config.yaml
n_layer: 14
d_model: 256
n_experts: 80
experts_per_token: 4
d_expert: 96
d_shared_expert: 128
activation: "polyrelu"
moe_layers: [1, 2, 3, 4, 5, 6, 7, 8, 9, 10, 11, 12, 13]
router_score: "softmax"
normalize_top_k: true
routed_scale: 1.0
balance_loss: 0.00389
balance_bias: false
n_groups: 8
groups_per_token: 4
init_std_router: 0.00677
lr_router: 0.00078
vocab_size: 12153
norm: "rmsnorm"
norm_eps: 1e-06
tie_embeddings: "early"
optimizer: "muon_variant"
lr: 0.0049
beta1: 0.9
batch_tokens: 32768
seq_len: 512
train_tokens: 260800000
steps: 7959
dataset: "wikipedia_en"
Below are experts of layer 9 (counted from 0) of a mixture-of-experts language model. Rows are named router (the router's row for the expert), up (a neuron's input weights, with its number), down (a neuron's output weights, with its number) and show model dimensions 0-255. Each number is 500 + 40 x the weight over its row's rms, rounded and kept within 0 to 999. Numbers have three digits each.
Before each expert's rows: "gets" lists some tokens that make up at least twice as much of what it gets as of all text. This comes from a sample of Wikipedia text that the model never trained on. Tokens count by the router's weight.

# expert 79
gets: " as", " not", " such", " known", " is", " called"
router:454542461457456532509524565526491474518519560460487467548472502554530540419509438537493498534555490451475432489502488468518603479550538564486481516514518541516543483518460485503552559522463545533417483492495487461507497445435480511454470565560487460511502523511528459509474486482480599510492515554482466552471422434438545501533576462445502427523458531517453484427572493579467527425406467454472489531425495511428543516484477542516499522484546535525529478423575480474556518426506505511523454501546551501520468492503506507527465500482470457415500533512537443516545507406518501560498556496502483515443474494596513471477494470486487518490501515466494462528566469454497549413511543531450532468438509466471473478502520496437446466480538568536521511474399520523590468493556546
up0:502510507470472536470486515401501474412535572520533524469446489582470490548422489582544532545501504477447510429522613531525563522508457505501462535579543473462515485459442544450467506425463465521503532527514485520496514482485498490511544516477454451540580525489497455497522563483492526535501485552448468546414435447531499478527515455507529500523487472500518533526457496538420502527452501467412588519490505450488540503517468498439464473449585524484441508480498499547406565442508461540454470544511489558495539518454494473563471458438484566506507545489447447550462514471460496434538496547487468471519419520529492454536551546497410499546575529527455529522449529474547503497530437479522493496506511485547433493511558517474465528488484430484578544537442523456453481523582498
down0:440514538500447549544506483467487498463470545525529465538484536545461459494498467545531534526393470474491496490541496594501493483448460477539437525459502467502481529557544490467479511538517486556479524545506519452530487506472578511543497524493469511483506497583468556523497434530417494532492587511554558527518511636489524458512478452479515553494500502460533557549463517493480453592452482544522500543501446471553421446564489470585493482554516464499512437504524550512448578438552501448363476548379453513447497469567457506534506493453417523447485513548485532486517524492462528490567493473489540472501450489515555493510587483462506459528536494533532511470533463477472488540555503498458499480572479479549499556497490400536514493484467518507488492556448568478538477521511554
up1:531516579498469568451462451538478567486513503511497366486466484462497587505492517499492491559424476501448475474487514546517560491528582515507478564483499530509625482499474478482512455501482521514527443522512462468489579425429446429469492503525515509485468515520495534478467489501519537481488501537479498528490511534464477511523520506526505485453540560417556564527539562502535535498452504452535500540461589513444541501453456461453553476457513442448471460554565490530483504567456522533455424451559542457478538576482507512520434527455513519519486504487468492486477532484481468532390472506516480452545488492567481527482518514475538503521487511483565504546493465527458474525455462584492485485515534574506495475481491524521460375496439423546404541493467575557429576532512476
down1:502520528506550494485432452503532600595603470521541456498463520454546455502483460485502560520462523476456488529493472459485436474517534502436572487496482502493459516493482528478521419506515503470476461531535464431447504501547496504562539458498495442449500461575554529475479571515549523529550524490428494549540460594473448501446461461558516469462498455445488527495536501462475525518535555535499535481503494530498455505496576493466528505457482467475499439501469486480536573506568489502585434462496465445511503411532503570499454479434496544486571508510495446415486478507458500447510516429466501430482435440496440481498473446522544581511513472550546539596535487505438529458466473473524407479443507460532490459572548483525536469554517475514554514538444527480494493561468418
up2:413499551477533519423482557455471453527514503533516578396475451564486518535567455470494501489461492454507564558470466435528517548526492530432483497502426566457409541470479410502511526493507548482485511540534520503496508433527489499468504550545557519453513507517501528546527486540491465541473484539581537507474493430429525510527489417513523480542545482546506528509552475416514479542427509518562531526494446489543510489525552471477509509522506484484526452502451447481537532535449501431475462539540495528522505503469493563489488479433495510495504514437544504503501555535546529485523449556467499587538496532574524583549519458559503457535546472465413521528467508487469460493435576465562511498441446485470500395558487394436462431544532511504503549514533516538454507482566526
down2:557593542551488484521542498456473467509459492532482484474494555469546505531425545516508450584512478444505494413531510548508548461432520488541465496522529461476450491523483535514543523503503488489587424498502470518479494533486485460449545469478503509459411488535489451401530504508468544557527521482524476432537513423523484435470507464498471422547467449489459416506501486549479540491500470520542488462600500494419533485547520495567490454462528500522490472482482512450481477561447498530524459527419462503478487540457453474481462497466463479507529553501538478439462402480499467495467469529575514533469531494468500485542565459520498494506535574462523471540519476500487520518519432492530513502492587489405513481517525397512563559455532535436367508436598499452522509488502424

# expert 19
gets: "ing", " that", "ed", " to", " him", " about"
router:470515480446493447483441520546502482490506570498480510571502487444567558516469488493436509510470455456509550508479450499515474517460487487519510484453473537459507499522547516502428511521534545555411519449498468462444446500422499516436467480576483460472474520537488429514541462519531513487459472509530499482518462551487477548527548434443530517445487463556476492431505471559472519498460507506403529547513502492458557446469490499509481494483540483550518515408526514497484494580433500471473591437550490536534558434469514502525502503520516473455535443548484539488518514385516531534477519462481436488522539548475459512466497479509506440533489594527505473546481507481483496413549525473467448430447487511460554426543528583465488411506572494557545572466471555473605505569600511
up0:519462515526391464514436485428477532528494427449442486524529537566481500506492498502504439497562554441462480480566487486515488507501492545517472513526534533534509492448460575456504571527473498491464474444541477485510490521438519492528466493526391434541513421506572518475462457500541454498487519527523495573555467408523527499459530469430529450484539479507510536463534435552531472503512569572536449533523446482532519540450502460532541509553466512464503536422514517451487464585516490495501485420485545585517535475553515536522452487526486480586445492467528430458419434454390580474519508456425445438490442497518541474459532507515493512534478454593545470525534542491483545485488525483481436454566514579522512464521474473470509489509485554496465530479544476495521488552477544
down0:496440462504443500415462516496515573414482471457529451492520467570563486456542480559547475482564480486509431434482474522525452466537452549473503493552464470599533506495462540483487499501426484438472498470487415462461462503501533531496453503507474494487585494534511497507510532477502530518493531443474601481526473529515392525439472523463569473525549495493456480527479449498444471559479526524474454560435525513482448505486479494451467495553510530483488431544549531431548499568515485534474542479466452560512531454516509519440419485498533498519429475518570539503510482529459556540486499549528449399392520480448481420518488525515529490447521521527512506576446495541495525490486527488496449555443540517417558541520511485504536537523409567489541416515518532444513515502488547
up1:441530638505516575524493532533495439492498495455502519557523587536455523440438475541538474501492486487497473514556504504560478494609565515450478525464493528511541441504464537475532579475507501487517460483561535528433420543460495430459481515516565515533460511560535598441503492531482509523503524508468505549513430558496449553486519515514513487447550565536414507552524508485572515527461546515495480495493518507526467531502502542498481510539494521486480512435530407447514448454538555489468463496488560457484525488484515489449482492523530473467548528470432541539525586461473475496428536487490569527521562489411473519533532466583553481513474442453534479494464605483435518420482458423544559519459478518506440424482465523485448455545460494491492524506473510483499498578501502
down1:554512480506429534536492498440500497533456428455477536543499522421507469491562533534500493535477521479532476519521517512537545557424544505544516506524509497487511476525546411570483588509496506483467482554504499501489528417452515465545553478462588437555518466501500584453501430523477503485458444538490419477436504461511515500445582433458504503508546545473443465508462463596572572482551419512552568451479559439411502470465451466540504522510531514511438556535447498445528471544507528469563492491493557444454504526545493493514475506489500496537523418487532494450475495454489540447521425467533513501514466501512566541472490488502453492555522462439448523504510499463593527502481439491492479463523478480466531496495434512527462595423492542535449487504454500515495498376484481
up2:466575538435617498503527496483530551527516492512506517545497494484578472468465515508434498459502572516489518501447509483542437489459531510490441505526443440540466512508562545499489442554525531534531453436416440427459457568509453475467482543530549484592494550542469516527433473524493480523481483499496491533505513555433464540477493487490523544545485467494538501516593516509466450520540537509450543492554500505455457523445475494494503528503530468548493572458549582464536433568483489489509569465464537531495430515442577431472497548503500469567536492437484449503508534547545550468483475446523574403513481492413484510547550492463532519506535524489546531523450457500537500477495561474525417551457474509468555424494521552462463484536433431560541497525515533547462569516533543
down2:508537500493538536395499548579515495489481489520499505475534463463436479443445513484525473451446506526447462523492505450502517509597469479429537491518471575442517515451522570445460509469506447479572545471508487525524490456564530522446507559424442565494508553449468487575520534506483582535502486500435504532484468500552491470522437581475474516462485509455483481524478465497552553473496509560444470552465498479508524493459493591513525468487418524504525479570518491509486635443511479477524448517483492516498507566494460459543475511527463524454414571514510540497371498464495433503507515487496558547437497485592556499460469516535457534534532490509513491476471492547534439497432494502461492520579412503480492472512535486521469507379537464446516467517531488519554537559506520

# expert 17
gets: " was", " is", " were", " be", " are", " been"
router:489473519456459548505526536495442479518509531499518523499560457493582460444468446499427531518547471480531535485489535540495568529501444564500503546452483545576504490579557503518507555473549532444513511505451526564408474464431519528469491507527443466438470514475486511560515540433499564536507469558482521447510475384510504546525536538493504546405472503552464440468442493516484447495469530455458447529464490497503470510521510447500445523433460457461544533581474475503508521463509477427464467542510552507514462490588478457462463511467518467402477515471534524497458513383529541470481455554473457456476517468530408456517437448424491484504484555462507426485519541470519528435486520575487520506450460502421499543492485507496498455475488496560512576500472512562447411486515477
up0:460515514434475527521483499439392520503566477496554444526536541470423446479502569495580534507561496502533511525531545573480533480520510510488448563508496555513527527409450473486502512591527486504565512529502488507438444522446535575493560506501522480451576472444556531518544480538502520535502511423477512539462575561588478495513493495504560540470407449488525519492620515508513553556505480514500570447503531527465453490498417484566496488459454513506453552569540492502461556525485517529519467491485467468486513456473488494476487481457465548458461539467470500488549582474503499521436466489519508479509508544440432566492485468525532543497528548579453481561452490500463491498412534524522567534512451431549552560562521515464578464533481489498499511483424480512543487510460560
down0:500578509504524504459541564481510541507456502460488524501462443443550433547451514498501469488512476514518561491500417482533499543500485424520518472432531441465506421461540462547490548517497426509525476530507513463438579472439586560488454412550535505483443500488509447582500497533516560461501534482462463470461527460529549486535535596484511476542587504514522389491548505505486502441546509524591480536507508514483508491464518533465465506498447527568509546507450509535434525471482473494539502434555507554507558469472502494512465517542569545566446526479473519455512461470457494548457516413548460522539432519465445494558485458504527461562512507490482493478560483492415576510515452498509484502554490579486483545561532441459557395536463540459549519545558513506527483486440494
up1:550529523562560540461514515508558488530419483466497482476453552554443501474388409413524447466517509503394511498513499503472482488537511475487511435496416470410421569458496488430553468449504446490485488447490543536482485558533480453513517493559463478479473461508444440471511506465495549524606544458504518527570495493487586537472486500456543473532513484499534446465484511485467477557499511534511493554482475515557503497497535465492454561446542482506543549481549517518518481476435508514476554534439528479502459538555501530493506450430454457498539547481459463502520507407503580462512543507459501404566468459539612562449461586566531510549564538481456510478463485504478522441460512508481531422525527539489479507516486511539508469507481536512522412504529513472513480456459495
down1:490499432544520458484516577499561470538516385521529517548505507519462549447487498526459504442480445521476479515448501565529507518520510423536467503515506515428538575499488493538522539451430499542395500445543510524482518490432473556461532587467494504474475524514521451487503449562569451515485542474510482530513466448491441442584545499512444459461489480531548486537507455565545537510552523590505495479447549369520520460520513503453444474565480566544481503506527464466566505421452414496562537474480536524471535554461491518530502544536469485584493501552471481524535501494423501487522552437443528461580573527508501495552528562524453464532480516443462534526480473512511539452558457488432519494492489542485531468428459560462476487487484495547454435526532503551507500496520514
up2:504517456528502561472520490479514472459523491462487494467516520466380472445426508494504534496479532508494501599537456464499399468543553480579527527449561533553566463558453557568498510505516489487458544541515530578510514518486506535476467516553467485464613475481503568455469461499527460533456483510521418428449505559523487503509479504458410500503497491490500515521496471494457490520505496522536454512490506524510496516449466623586482433429452488583528517519430480480419520477434438533524555584452467558526519546500464477520542501471512501462514498556480491567510463570501420481479523525478428469431516502528522433485560550541511473553470509478446544536519474498438517558476517499538516504493515460452487477446565519464476506540535558500497483439423465469443485500445450
down2:513525555467588490501551506453515511560508443504451472488455534511530513572543484490456497498524522482526575550482493497485515481558539531484546458508500509393541525530589449507467569537587438527500555504453475505469470494501502506477541574582467521442500446532476510573434472485537539550507461563509490522472538519545501583494493484525506518495496409610571507453543472448511495471484444476434587533515478441545472459565487498523502458456498536544571558488503505530460512500486496503517509473482543505549516511472534510482505519482491474480531603422512530582494523432468411501455550434496543508498399490511529471493490580524522456529553502506482573510532522496507449465462487473421456463520427505519500559492555570504503423530526505534451514501506475469515431428456506